From a checkpoint of a small mixture-of-experts model trained on Wikipedia: 3226 steps.
Below are experts of layer 6 (counted from 0) of a mixture-of-experts language model. Rows are named router (the router's row for the expert), down (a neuron's output weights, with its number) and show model dimensions 0-63. Each number is 128 + 24 x the weight over its row's rms, rounded and kept within 0 to 255. Numbers have three digits each.
After each expert's rows: a language model's description of what the expert responds to. This comes from a sample of Wikipedia text that the model never trained on.

# expert 35
router:092142139126120112122128100126154168111090120146078100137153150095157126115170126142154102125153154130148128152113126145128170067141078118129134112116092127124123132106151139072137080125110153
down0:126125150128099108136112151127156124133108151096155133118126148127143134128105142145129133158104116146139107137159115102100155097087142166088090144135090114161153082133094098142129124110099132
down1:146146124092173115130129143109127105065122136094091128169106136066144102148141155125157112129121143133092111090124124174124140126098120141137108155164096128149132149165112083126096091120124097
down2:169133123142134102131135107157105109144128154149154134091090158144138114129121134113158095125101109151116163159124155106104107086134150135127198129143119122135104134098162110137089155133128108
down3:092117120131149115121116184119162159086097152088179131149112161119112183109105136108102106113110110107104142116105124152111117152153111103153143161144095141150136115167117163104199113129109097
down4:145123152071127122108143114143146123113089119165152115122060111171127175163108127128116113168144129090133111121065136132099127146153121128146075137110163139094119132159111143158165133147157167
down5:126099125109173131135140134116126125125128144153136122172144160177120154106132110107147092080120148085128156136131125120113143102075126117152135061107155128162126132164134153097106169124126134
down6:095122129139146114154131150166090167094161159127112133143168149080109140139133162138098119122149117142113109131178124136138125140131124133131158101118106099104095119129108113108111091116152131
down7:128152094108148122098188063096127130129113139050155165140094105145156098137138163128110137104090128140133135134182154154102130126121118146118150122145128117138128112088141134139171110182124120
down8:114183124100106120101120130140107174122128136140111113113168115136167139139145121166159098101137179113132128145129162110083128052137140141093091141120109158128084101115128142124159122174113149
down9:119097108145113137101069126154096151118125126150113137094177139114129122139100148113110123124122129138106118132142109131106158125112134150155178115126134174123154106137158142079106094127154106
down10:097167134126139142150089086104157174127126133148145106117150134129128110158077148108148129146147143146150116100097115160085065123149082142134131101150151131115131136112111142137131118122099078
down11:122141163164131129140100102113169137096139124110147108094154143158167131148089148145093075158134143159092116168167119139140130158117080119129163141127126081093101113137151111126155113115117100
down12:096075138153097122143138112141141147133158126150139063129115153106125129112111108119131097089073156122118118123121156160116146089136083150158080135101115135149138067103144154177134163144155120
down13:129140118129088117110125165151124156135128150131084151148148147164155101167141112090182150135127145150112098127115118149135117114097110157155153130137118136115099115180135153117130130090131129
down14:127155149127115110105096155119158120138105118147106085114141135124127093119134146113185106127125122066118094119110113156121131082136099122086148138107125116142167132104182148093166126118139140
down15:138152174085118129120103079093121166130135152119086161090147125144134142128120119119147148113125117138124115129113129120141153154132082114167117169106112152109141157111107157111097118131098168
down16:143133130106148152161141122108131115092069171137143153153081112118105181093123102145163118125115158090178127125165093083151132149144124163127088123180113136150109136137097132132170080140098120
down17:111143057164129144123106173103118136160132119098166150137128124127086146169133146172138154145116131154145150119147136142136081141116151145078139104140128098146125162144166121086135155161111174
down18:097160125169120138116127141145131093116118111140085127158092132109119129161182127105141110102145144161145115117099183150117158109087153095138086144129142112124152137136140124143120113194107120
down19:141112145141096149183150125110150104158149193128121096124117107146084105154095105121151081131126146126135116128136119116101127152116160150118124121126098139152162120110137104118101111112172134
down20:066102111137104129125181105131153156163107163159133130127127122139089144128141134142148126169125153090118102147146147093145117088109130138135101132161084113079112130116117133110102115123101139
down21:132141130129115138136139113134101136110130099150138131129083104120110099147183154138136116141116078130166101113117119081089114074115169123123117136105122122167101123121118151109144095120143121
down22:108102126150139090107104180133153119113100147097157141100125128159139154144119138139171137096152122171133149142144129138121141114124157127125148114158111124121165097164098127141106117140124140
down23:108159107129143106116139131130143126130124128080123099142099109107134125111135091148104168130121141093099124151126170138111113114126147126110110120129191180079161110106131153148144142111126160
down24:135119121072181128119136123153128160135124122115151133142100150149109150146093158121108120114149128159141142106125159096060144148120122096119130068144148105106144111109127101150127113116092130
down25:106168077080119100119107106138165134112099119123160120124167100119141120136142151096116089083089083061133148168107110101130119117155140111139095120130144128118125132138134146140118084147152133
down26:136182136122105134119124162109131079145151154121154133108096115157130132096153110125166137133142140157116104165159078098126144148106121125113161136171111127176125161105147107186102117121140161
down27:145111128099107175135134101158161119137156128128121170090145120115114151147106180098105111130172153126170147114133151138118170115075105115135118129136107154143131148098118168166124141126113150
down28:112162127136182124150119134138137136099126114107136144131130143118139134165145176108092138126143096131145152181145153131104137120133140129107156103165103110141118165128133132130139094143105110
down29:101129090148163136146135090123087115101184127082146110138101143112111130088127145140147141086113132135118137122126090093130132172170140141126127141134121138142114135145158134123125118162118089
down30:151145145143118081145099126162147137155108116147111133118149140121187123113128121121081143114122143120124170136121146118153114148082127103138132139148123145128115102164124120092127118117116135
down31:149112118119146125142129141174151125150135180129115138093081103119124120121117139107113148129111158127114119110127101114113124121147130105129108146168115138152132133118127148116136123156091131
It responds to: Capital-letter fragments inside abbreviations and acronyms, e.g. N-AT-s, S-AF Games, LTE, TKO, plus position codes DF, MF, FW.

# expert 16
router:103151114145138117111124142130148107100172171143127127138111115126148098167157119124105115127099131125158132104127138136122101164115088134131141196150137130092103134109114149162133121155127138
down0:097098144091132125112163156133154122076108132102122133124136141165157111165110139139102105130112110105127188148139150113133112122093121088115120122129145101104139138077116098140199162122128139
down1:134153133139188166115087157149154122045115148115170139107150181113138139161140112111105162133158118089127131104144125149102114118164100141154130141124140048093107143120100140177130127123119108
down2:125112082099099130133138144113161187163144143162129148127132130115112162113098136140134165079082155129107108153165133107143155141140086096163111090137107094147094138104174158150169106169149162
down3:118130114134142118120120189098113152164118112157145108089112120109101111140097144152143170156123132124100145095139137122165177145139137098126152096161079109096123118137146106107076133097131131
down4:133117138145128118147113124139161123132166124107152129148141085124121088154135091112104148105106119113140118134130137124145149124181110194097129122179106123127135151134151118111157106146104143
down5:158130086154163141127125117117124159092107093132125120093128129164124126148143096129125153138121112110097163144131105174150118136117093159183094125126136143169108184128130164125106159100089093
down6:136135114140081094137097187124168109113114166122124140095134105127152127137139102069154082135118140122161120136134135115099120111151123132132140103095140141121167100147119099176110101113149138
down7:119118113142146126146120132126132082113165151166130130111134097134136094138141134134140087166100129141080136104116100155127151124155148132135170167111093086166166097135111119187170141144152134
down8:134127105104163146195117095119106142142115120132105147092151084135142050118124143153146160135112113156136120107133109097134166122095138083131149168147137142136130140158135132125164147115120118
down9:130127144142160118164129140139127108142105105105132124122109142129120166106157086167147096118104135138120138113094119114164122143144173136193142174106089150103116095119135106130131195113145103
down10:126134060121154127144104135128133131150105147149139140178097115137107174148142101090078111141134115118152113128091196142128127133169094105113113132118118115066129117126097087136103138103160178
down11:120149102116135134116126182114133119063132131132135141130125111106136155117159114149130099108100119133128093118160147140128134147181165105118106149124120133121127138181132135129134167146139123
down12:148113186101111135112091126140128134122115138164130146163121141142151100127116141111133141132154149128147160122067095150144110086120173131131135157108105121135137109122066118072141159181134135
down13:073080111093136125110108125132158137143124096135124083144095185128127160127123127127131113101103171115142086129168157128106151143107112117067114132107109089110103147136126190156123131164140148
down14:123116099118154130155133096146096142134119165145111146147153111124074095145132138131195143070133111130175154072125128123143129098103132141132080120096147161080141135105142117167150124108135159
down15:141114122101094135121115148128146126153149125112120143121117101130098100115151125137123178057119138139125103125122124100127138084147142099156143106101117159166175092090165150088134123108091140
down16:144111134126085206142137083117106088125160177120134107127149148107136115142115110156139095128163197133137143112111105121137118143124142135106131108132117131150127159125157129132114110128117111
down17:128139100138099111104134130135144146145111130138137135142136139116124127168114093166128150136110119136152120128087164098121106128125108129123127126121118099108118130124188120122129143114115142
down18:149136112102112118171131119142154137171153142107140082068128144143144084104125126099151097117167094145116128108128150147144143111130132159155173101119167112122159164143112080134125107105129122
down19:120165088110188086184097134116149156155107096165118128149077103136124142128112085109116114099114118058143141097119107126120114128118121164134090085134120133116132159147115176119102076149122124
down20:139143113118151129123113128154138134155145110114114094119113120127110129116137109054106143106165135107119161139184130097163122179120138134093148119126142157131191121138111125147093113126101080
down21:099110108090128121156069142106171133132153124110097151132154116137114120120076137125134132151184133101121147120101084051138159116104109128127127139133153092096154134123110095179103112123162160
down22:140125173176091157134121141120136106122096141106134080118135125136141127185127138159126224134144136081145108094149135113140136131092106137127154098117123120170089147114079136129161123110118119
down23:104165073147152155139118119113143135132104139145117158098125119140123114117149126089132195065141143164184151101118132176113144119149143120162130132107135121117157140134123130132139115116109158
down24:157091132126128128183111110114158107178119102193121144091126139097124136159183120113126102106139117113131125159192110161135066101190118098110114123144147131131103117128126106078154149138163141
down25:108146151106117117174118093120091141144096122162110091104099113116138066114168099142134097140142111161111132139145134129132087150127125133131129157139147140141150127106165103142126145137123129
down26:122170107133111155115151119099184146182113110126123150135131130101140139138128165170139159117092142122112121126149113102145135163123110107123157149171192119088154101132118143110125127112138127
down27:113096122122107104102129132179135112119087107116137148117129108119152103148065119116062115114082080143133156102093148109136104169157087105159135136136123110167121104120111166138089122093118161
down28:123155135127154100135155149109190111135133126103116164134142094152150145164124127144118110156149137165099103152184114137125126109135127106104145140148159141148166121143124093171172160119124111
down29:149118131103121161106170149118117062144136113079130121100143133033132145123138153139124116121103109095122114146126111124118088117092138102090128142120144096098129134135118150115138132112161105
down30:148125145147164158118150120153129109140123163171133169116159124166159067113122136140114125146098097138079134098138100128149074125109111120114100137163114095131147135097089131148095119153150173
down31:137125138106100151158110128109088147121118157151173157119100139103136154139188161147147127175124117106146165137121116131081116136154109097140133137116106096130152173119098113109138139168150141
It responds to: Closing = of a page-title heading, equals in table legends, and sentence-final periods and table pipes before a line break or new sentence.

# expert 22
router:154119102139126135121121121111124174098184127168129112152110105086159115149132114162155149103164110088131162141116122124119142100097124087130111116126114130141110090158104141120135133168120125
down5:130109128126114140132099120148125104113118124083112132102105197142135174104170155098127133136147133208129143127117095170110092115107142091102156119097135124108124131160129169139102135105136150
down6:135101142123138067123147157136137115095087063079186129110115145140134098139186146123084124128143155134094096188115128143144140160138139136124134142136115125154104138125132113099115145084147113
down7:145128102122147168101116152130123141126101124151127135104143135144165156118154097137107176113104102159136130162148107161085128156133143126104141140091119136117121144114185118102111140138172139
down8:090144136096119115138179131146139110107135117157117106129147152115154152128135124138127133107122101151131136141148121134133115101155103137135169142082102216153124150155144121170113141173140154
down9:111114151167150116092136164101113113195144113097146120129152168119127112124128122131099151146146079144165113107102119111127113123136173104132125116142135166142116128101112152145082152132192108
down10:086149137119152102090159145106132141158129081086123139113123128136138147153094153094132111140126162094093103107149152138140170117119130114114121149153148121073128115165107154143175129132086114
down11:150110139135118134122140138115132150100129149173154145121105132116080144179118141144149153114167109103140137116119135068125095142135099119126181092125107109133121120089117110138143132099146130
down12:141112098096158077176149118135178125145125105129136115134113109124109117161105168142180142108103184130149105125099126126128164108089098125145087123078109125143147114148141145111150122133164158
down13:111079082166119159095104105089119155131128125126142148138139110095175118164108148140168118086101148141158082121140219131112140140144134085144115154157139141137171175163102144121134127118152128
down14:115049137137155156101123126136103101128085128125165128127110142139166123132090143103160135134100141128143151125127125114163144124148160100113141168117129123129148105113129127124071124100127111
down15:132115110165124137120133114133115125139142105145131163122103149143073147123119136092106128133118120146138094123131115118113128142140109140137137105126125082105139150127130120157138136201103130
down16:122131155125138128103122123104084098128130102137164100090140153133148123150081096108104121108146106146177114114147149089138174165078122135133125092141151133108127126136101137098155113064134115
down17:136101142141109162105138187072101106114185144113131133153156143115137156146113121154126148109097138106169113118129142126142120132120134148138129131116143174132075111133138137167145107096141105
down18:126147129174139154115083120115088123127160086139125134155182159148125119098117101114134095080155076132116152095136161157135132175129129086151125099148128131114169101148119157130166153114124064
down19:160156083162146097153186119115141162118144142153106168143076101110135125136144150074166129100153140147141137113165112137091147112115105108104082106128160155171134115140110136128116116102153112
down20:104116152120164139108172103125099126100126093143153109131135153062125129124098134162119137123085103103174091128125121128141147135091121111168191134034124100171092105077106123114084092116133134
down21:136118117095148134118146111109122129118095129124123109159114132114093169117153111097098151134152120143103101147103113142126164108149101145083182140124140125151139123141129125156157097133112097
down22:118129204162099144130139120119102127069125115111119130084108151088191113092137128130109137145145138123107082137136140139143111101096124131073097096146128129085127160093126126124113108156119126
down23:122168104156095107127100139130141131153102142140134133102108147116137084133146157125121153090117138123132122148097101109150153143148116185055197140138152161144130170149100097125101120094078142
down24:157163179111116117092139104144157131132106100092132176136169140146133130127119117110118095154127109139128106138127099139090121114095135165132067090162101150151123154125121156114157123068099113
down25:158130131131126082170141123107107087106153131109101108109164182131104138132115155093116092134147105160123140162138104108139121127112146124137111140183100095109129122185147171144091142129091128
down26:158124143126127126111136125125124101118177145177136131143164088098138111150072091116114106141127146137133151133131146133161123150145113153152121103143132101137156111176165130129141145097121064
down27:139118075117114164162131114152071074117109116140132130157129118125136111169117137086121106158138108160147142096160134154136129106142142091166150082129118114121131153132136136106106122078096149
down28:154170109107120168158089080103125152142136140119150143137122143142121109135145163134170147149152118107165153116162131134114084125149083088127148114154133146142123165164138176099147180132112089
down29:138112112136126172170142110108133116138102126159116184148154118114105161109121104111123127121146135127147165135134115143105150122135144147118155129110157139127185123129155129144128137137144103
down30:129168154143164148136109090084120143115139118139147152123148159125156131120146152137139150135169117103141116114171146146112129087127130125102089154098116145110155107131139137163093117086110104
down31:125170110117133133162142085126167137156062134148131165092153107132126146167096101125133154088170141124190168116161119138166112102098153159131102118114110102161116091143150119132133161115151143
down32:088115120147151124178157121116115121114092166092140124138187089117129132100129106145150109081134181169132139125113135160125139109134144146121174138122129123112165104132153131135118138103103117
down33:090114106150138092108093119160127128170107105115121145141158151114156130140056181144111139148093116143116137133122117153116107136131126142150122128128115114106170113123174138127097193140142156
down34:126131127114154124150126124133131148149186104146145109153064107115087150140104111122165142153154124106143094112164121126100103114091102150138169136155125116119135128133154080112154135119147137
down35:035118159111124114134155138104130115104161101114114104153123114124102083104126110136136108086147126116121104110139103073125113139112112090140104113108146137117113132090108101144096148112121148
down36:140146108099141140154115124150084190129121151167111120132142129082124140156152125087183145109113110106148124110110138145125113112066139086162141115128104105132136136157120133144120088145123160
It responds to: Final words of place and institution names such as School, University, County, City Hall, Church, plus state names in addresses.

# expert 42
router:142143105123169093123163110140113143120142110122144161144151118151125136090130135115097127144143141141124099100121078149115143133099148177115132112132114152164172106144093128107084112111136146
down0:148158137148084142078110103118163115127116125137149153111149141172138116132103168113120130168145139128107148129121088106111101097164135138132143138096146145124150126123136169128108138151092149
down1:150135144162134107149071116089141117137129107157088123124113111142128137162141105176128131149151155166142111098136164106170135139111100085080093128127142148138142089151121114115159092122112136
down2:133108122134117152136116127117097124139129094081111127151158130132101140120141181104084141174148093116149124105145142157107129118131126119161069131109127115141120128197143143128143136136116131
down3:099166157161114137131133133131157148132118186135125060102130131119135134136111121122139133128143134101113163092122084088078094139107137154072092147137146151143146151165135126117138093124153114
down4:121076138143139182152129145121128141152160125153128125112157098127077124125111119148119170146085172096139105095114109122172105142151091150162108102117156111165129153106107102116116141104134096
down5:144147140154124102152101144142119126080128096126106127135140121112122094084145156145139096114116113126135140144160101114102086138137103133131254138100142104124089171128152127128152101139131118
down6:165129139096143107109134151130113100148153129079130131110144135138139092111140099144105180140112098165141145100131072118105131112091111072112102162164148147159106131068146117170088126173124116
down7:128160126138188119154174106138184156108147144103134124110143114133122097140104154146113145108125133141111102143135106121125170146113134176130113132078123119116115135146132123144100127108115122
down8:163164107147140107121134127104122061137105174157116144136127129172166114138110092152104153146113146148116130139110141133130117105129142111092074140119123134171119129122108073156109135104149117
down9:117119146115159101118186119109098164126109111130094126101142082113093188105134152124141082123064153157149092119128148111123122134115123108099106128140098119106109105149163126130131088180109134
down10:121109141082117073140131128162089113117145120075160151112145113136152102164138103152091110119142100134158133117112120129117150122130154124149126145100082165117121100185147127129088124124148096
down11:123128127128124087108134178102150160123085111124144122122179115119146161101109126121115059126125147142112091135127125119117149149125105143153144126147119136155125145096099146111143153061139148
down12:159102117135125161146096126139138126098137088069066118117136147171134149151121131107151162151162088129076096141144114137171110137130141126100159130126106143118175145110164131133091089121171103
down13:163165132129129149101150107116155116096101092116118129151169131140135157113105136162124153117105107128141155135116147112154145142111106104130221166147091129163138095176103109131112100124155127
down14:159109097109111099097108130096155117098093091157115148092144151126125163133192071154141119121153089100133147135076132143181085082107105134099118109121089155140146140154156176109145106151102161
down15:132111151169081158143113101125159139121159135104140176129096148119097123118108126114101169087110166138120114096090155109135150088127103154145069121153110161118094120138140149094125100135125120
down16:097137121140121124151141120129096091122141124127132091144162120157145109164097112168083112090122145090124110133133143118084121112161152159133088109178102125147144111166129139134118137101072115
down17:164110112127106113144127148097186152154129130106175123117150115103147120158123166137128099142133143159112096122120137128102105112117095106146157135096122102080128132129110127126154121143124115
down18:159104141153131087189115123137148101143170152139136136149142191121128138142112094121132152143089112132072108124119125171120154155095153119130139109115167185153140124138116133141102156137096108
down19:117159136150103160166160136130101124126117161104134124170113098113077124114157157129121100080143147140163171132093162127142143115162159142124083092128112128169105095149097169134107129121095118
down20:125128150111114168114116116152129127131116105173171143110118119162159123108172112099146120153167141102095151159127117150109119183125148117149138141122095125160120136148153149133149190134098160
down21:152145129137109127147121145152103114139126094115132086095149161122114149114103086146148130178159113146157186131127149154125119132149130138122082081197105094141111111147127139125154154136117086
down22:102144127169161143128127146123124096130126145144116112098114130155095124146180121122107111134129155151128145132111163128173096122116146124107058123095104127102109163153054148150097123127159111
down23:143107110079098153153144121105143119157129112148133141124132147112159136118108138118101140109110123131097146123088115136099149120154120165132105147172175123167123156110137136133070098116134083
down24:130127096120116155101131128094145115139180107139149079125160146162091110116120149153139164189146151098156138165145113136161167167112095118146173156113145107160144151088118139135116140096143111
down25:128089140104126145083127143165154153148155138092147123114152161119108128143113106151116118096116112104159160111094100134109143166156115151164153168113150144138085164109159174173125112140117154
down26:114119163146142125163127134118134122149087141117150192128134149161127138131173117128090111130131137132142121126117141149152127096184143136106095119089097162083090117151103166151148112107156102
down27:129126127112163149143144153150163102128153118062124104108168138131099126130117105098142098124094127131130125135158159165161114132169124137092129127120123155077141105124129143117084097124134141
down28:159130089172148105106120153138151143127135123102123110078110132128136077123191136126114113104116127127110084143149121138123098122128126107132169100170142070143104139105138132129132123102129099
down29:161108149123126101144146077103111137114144158115112180099154135148114113124081159187092137133153149085105136130124119143128161119130161099152113144096108101133140125105139110141130141141093148
down30:104108101131098117116084106118111153108119083097134162165121124141107146121135116168127117165138149147162108155094110125123161098143105118115133126101111118116106145125110091099123071156113136
down31:153114138090150146157129123125124117133152142088108078149098139091153147130105160124128131139108139134115147109123128139123118127106112086098053056148097128138071111101118114129124082122149139
It responds to: First syllable pieces of foreign-looking proper names at word start, such as Ku, Ne, Pra, Ro, Cle, in names and taxa.

# expert 31
router:119133160156153128127122156131151098105161136111102109101134127131145144146155148117154153124130123138132150131144147131151124151159127111134132112157118158123134075141128128116108117139168078
down0:151135119112099093159123129120106113137128132155124166107141130147149129142142137075117150145160142140118081147161119106108122090116112126128168119096100157150118112209122107109149186139152154
down1:116116158125123107161113152163096105096161110108139148096113081084194109127160151118127145179146122100135130146118144150097112151157111119159157144125129100095095154111137153145185093150109098
down2:124158096132139136113108120138153138150103123156151118130112156144126175083094108151128141070143149129131127119133148144128108091124123177142094109126140112133101065126151150086116154139099120
down3:114117145107145135167099060108135145138123149143134076152105142086103125141128151112154158087142169114133145150132126129083120150100106158127148116155110110147122139138124113172139112095143160
down4:119085100125136115163172136151124114110125124111120127103098162102160135102127146160119128112070119123134148151120122115110113113091068085106153140115147118101153110087152079144150173097138111
down5:161153156138086123087147106096136105086127132105160115106121185169124132136122094164108130121126127136138093135112128140091171156101125120152158153105126149157128081095136128141138120171178146
down6:122109157121109118135166150116125128150076153133138174107129141100139154139093129123070153143129151099119115101151175122104132142111130142145123109107093092107120131135143135117154151116144126
down7:133093155105127121169171087108151082115149121109141142114151148078180103122139160162075099138141153130125096087120123153126092168135140091077119124151110087129109115133108143060145153176117124
down8:117109109127144077117094099100123113110169144139127074062099102137154131137107139114120122088111116111141143168085077133069162117111120123108082135088131118170146118130150137116131127068145096
down9:067158145115148145150122112130105152104143117119083084113148134091170088154133142135107122114143130122118128128107097117131138161107128152129114157126113095151110124131085177146135132122142105
down10:130088123117102126156138091134134121151140109157119122179197122123124178130132138111081107141127087161099125150116137163161134117113131151107116131156135121076144103165122140062190110131134125
down11:129104175135123198121137116103142112118147151134133111125110136125145133133103129101137134105138124133096129089113163097130127173127130129129095171147143159158113161142072145147135120124104081
down12:160122122137131126121128145107115121136095160113139119127129158127084057127099135117125192100067125112144132157106155131159107107113121157183131175147100133136114145131098140112107123114130120
down13:109154163116142133152141133122136092143086136185161127100110130124123158123084130113102090156129169125141139139137141077130151093143084159119156121127154130111117115100121139122110116090095125
down14:154169152125115111111130119130113122152132126111098083159121141111136109134120101123169139124123192151089140138115124107142153109145187127068120149135147097125139095144127130114133096124089140
down15:132134129103154172099149148145142168152108137123132105096113114117105188152161117145086129117084163111080107113089113137112112143145121113168093150155126129147126132126105131097097130145120130
down16:127101175143121096161107119096110173123124126157091102094139099117157163114120090138106141109161117118136138157154111132120141150108145098123098065149151152120067147119154130096142114137125091
down17:116111100123124097126157167104149118174138135131090120137075092126097112155163133149127100105127142157136133167077101148165108138106171135141188106090132136120160161132170141088116118147134130
down18:120153118109143159111146144139136162099144108113134132122116155116123136155167112127102121112144134153148154122166134137105116130160109154107154120101160127149138103128110171120129117115156178
down19:104111130146132131138140139097130108124169129157151138113133130130132129127144155132101111151099149132139133084096127140136109147116131184112112133133136157083115131155125130132149104145153104
down20:119100132122117109108154155155178137115087087119126093133150134121103096110129172147135145139106154161150131150124108166135160091144082136098147111134122115116168119169143150148108137140107096
down21:120168088215144111137157152144168119090111128084154127129138142091157123132122144109135108145119104140101116109101131157166173122116135148139120126119162109131177147148135102112095126098089149
down22:131123135120097081130139115131147137129135105160146125143114140111101131103103163105109109086101128159107169100092133151109127112110156142122172152133142100112112130096121097158101109115155101
down23:139126119161115184182166089096171105137137124133151113141122092137167103122114124130136141120133128142130106088139122183125136150092126150118157156110131090133133130138112149140098091085152130
down24:126136108115100140114125128148110099125135107125118123145126149078107118131146124101105111129122089137132100103130122128093109103106133171104152163136118154136119112090108080158131170131150126
down25:145123120142132150110094102128103156158112139135112151119123130168123137161119106125124114113125101123081146122114145160111127137128162092131107150115107129111196152148112147097166103143066074
down26:152149130110116130115090140129143101128131131100136145135145098126114103127123153166113159116157101087140126113158174130143125136121149120117107102161113143105141127129158113181125129148123125
down27:129130131126125161118099126148140118155152116135149158128087085112091134119170128125120120142124073120129105073175148125096153146077135114131152116149143092063104152110095138171127141105128108
down28:146135151116140183124134090147132177161166094191079139112194102118108099127121128147115061124132126122146136121115101163177137156117137151116150133134126123097130136145101112121098170145124122
down29:135133134170113135134134132142122162153126114132161140128123102103137114142085109137116159114098066137109166114133178124091164132122097137129069109064133119155068097081114123126178135094148136
down30:141114124090100148144119124144168130069084115149130160100147201170120154170097134096124134151124127138142117147125139107157151117077137141140129099140150110115110117149087145136139148106156107
down31:113198104077139122096087137101129128151071140074128101167121115184107125123109124117116152161158099118103146138124108145138133120143133138090147124115127141141137148099107125090123104162171128
It responds to: Nouns after the or this, mostly compass directions and area words, such as north, southeast, region, city, plus beginning, end, season.

# expert 8
router:151143134106111114127115135186130150145146129169137108096101171107137126094058114133141111118160116125147121113120114140086119120120148114067126130132146088106086117132105130107131183121120170
down5:093123113099134147095108158162095118084146100127111129156140140155135092142117123149174124135135097143116118114160165127108194111145147111157151099100142135133122101147118119114107102124112099
down6:138163114097095142181124161158108108128115137116069097135142162134106107087090147113144093081138087135159150125136123152140147127087145119124137117127147158132102142120139146147103130075116111
down7:168169153123143113095146115116129091149112118139144155115145107141125180121175169115108113119130108128150089157125123105136123141093124101109142105115151112106111141120129195100148125081123149
down8:149094140145093113151116131121122156128135145132166131177139172128106143114139090115111149177075095118141134064113101124139132111133133153150204145109159148138128142180146083117121122178121140
down9:131100115150144133097126148142151138117123144123122142153150077120147157180145118106136121149119097108110157130119101123132112121131118139141138113131117085126140163134137151104132096114150157
down10:133086134163104141127111094110099115147105122149118126171138181107165122139111136119115099125125119093146140136113087143140096156130104102119103142092125131137146121120139172106095154103099133
down11:126089142102142131127102106125113110146112120147083122084137122131128127175142174132101133148114128168141105151160129125124120173112159102085124152147117115151132125173148159120089169141130185
down12:080154121136159112105162098153143130155116136153160164102144125121117085111104122086154092135116134108144108138139176163120150111110129143155128135118115155096134090140142142142127151104120121
down13:119126098105151124124147157116098126118121133115114140123134072152123121106111130129134121069116112156131133128127090096091136136154108124153133127109097143148140119123082090137089107143164159
down14:183122092102153104097096142111122106148147147108133147117059122138134119071129143124113139070138116110100142143161154127126135126093134139137118167103175093116116097160124097138109112142106111
down15:154149199098120123137141142107147119110130130148133135144124135102129154081166131115139106130143113137103153100191148131155144114126116153138143122110182158138100100089108122151128083098154071
down16:111116148132148162101092115108120177125127102154127085133169148142125117143133107134136119144125111165114143135147137122125118134097131101172181128109108108117118103139155117157091131132125151
down17:161112112134129079107138140109094121167147134152102145163152123123151104078103107153147154085116112125166099136116083137083155140147159172089121150099131143126117113115156141129139164138098166
down18:127178139143164091142130155142102124116115113124120091112104115138124132119102117102144077107129105100150138123146113101107166095086080107101077121110175122097164113135156146136142110152112147
down19:134162117119142153111189162146130118128151106173111158099096128132116156125083129083097142162086126102098156131120106121138131140196138164138111134141158091118095140105133137093159090123151146
down20:134103108113104074127135170143142149148123173099099133144103143081142105116131155100126127125171141161118105131140138174139100130098126123099123129141161147112091140126124138121131198121132092
down21:121107117162139137160142101108149144127096122137116152111065135096086142136150145116137087118122166097165130132121139133104119130120123118116063144134109064136161128101130118116144131124115102
down22:110139156163115157095145109122107166099079125125087133083159134149125136165135127132095097117131136135116111148163134131102124121152145119125106124127118141097142119137076110143174104170111128
down23:142154173094150075137158096132106102133168094128099174135148143070114093143116152135125125115148155146084124149180138123119153111163143125137147110119094123128161137127098102102124101150097072
down24:165156112164106140138104193151136087095115129149114147107123113103158156145110121136161157121106154106096078143171159114140117119135076131103079113143145149106119110141116142111113101159140112
down25:148169106153167129158103131131168102096121159120147109119134137181123125119074095152086060122146160170133089132107096166095145141139149157123104122117130128106112159128075107115148100119133147
down26:122092122118132044116131129127169119128075156086165099115110089112104129130147155122155127119094123155147153117135143121120079144112106146098110154142139113130142110167121098164084135145127178
down27:106136126121116133131148139128090116084110115137154118158109156143117130122098154117094125126096153117127097111169123162093115132130132130140169091121164158126158134104117139078135143088156092
down28:153156092120129156103153178127139096139141165127177170168134144103105137135131159109117123129161091088088111100140119095129098147173166144156109094099094135118126095127157101152089095146127154
down29:097101131144104125138102112086128174148111144123119081114107114152114096140132126123128145097132153165122126150147125166132116108173130093128085103078118096142119115155164156129154165170116164
down30:141139155117161116104171128137167115164103125112118135143158147129130147146174138090157118148089105102150098154092152130184144166120129146110166106168144125113114150143153114154152126080110134
down31:095095149134133138104102085094108109099128107112120160165134140099134110117132144137127109118128139117115144149105109120143134102114116083100132127190115106128107152104149095074147136141084097
down32:102128149111102133141160186122112117097140089089140143135156101126132125103152132148095166135123133130110117130145135118172116160191120123127134102135155127093146167138088107123101133115172104
down33:142165144123072123112163114110165149114148155151093135142120140093097120140147131126159144097118164126123142072194175163137101098177134172120197155112102148141103189119122161121140137085073125
down34:124127121153097097124136151118106141093087123159181140091132127137126091190133133142141141145124130138147125131123099111156135126160140117115149129131113096110126130163179122133121080106101140
down35:148168109103118092097164139095110102148104164117118143155081106095130139101132101127129103146140119182114171101129121149138165138089117133131073122104124157103102125173139135092105145136134151
down36:082156135068098130121126164107113142142122149141144129115141143133084117129093132114156126123121117164117102115116134145131148094098102116124107112123147138159114073100119156096119145126108136
It responds to: Capitalized words inside names of organizations, universities and agencies, such as University, Research, Development, Technology, Racing.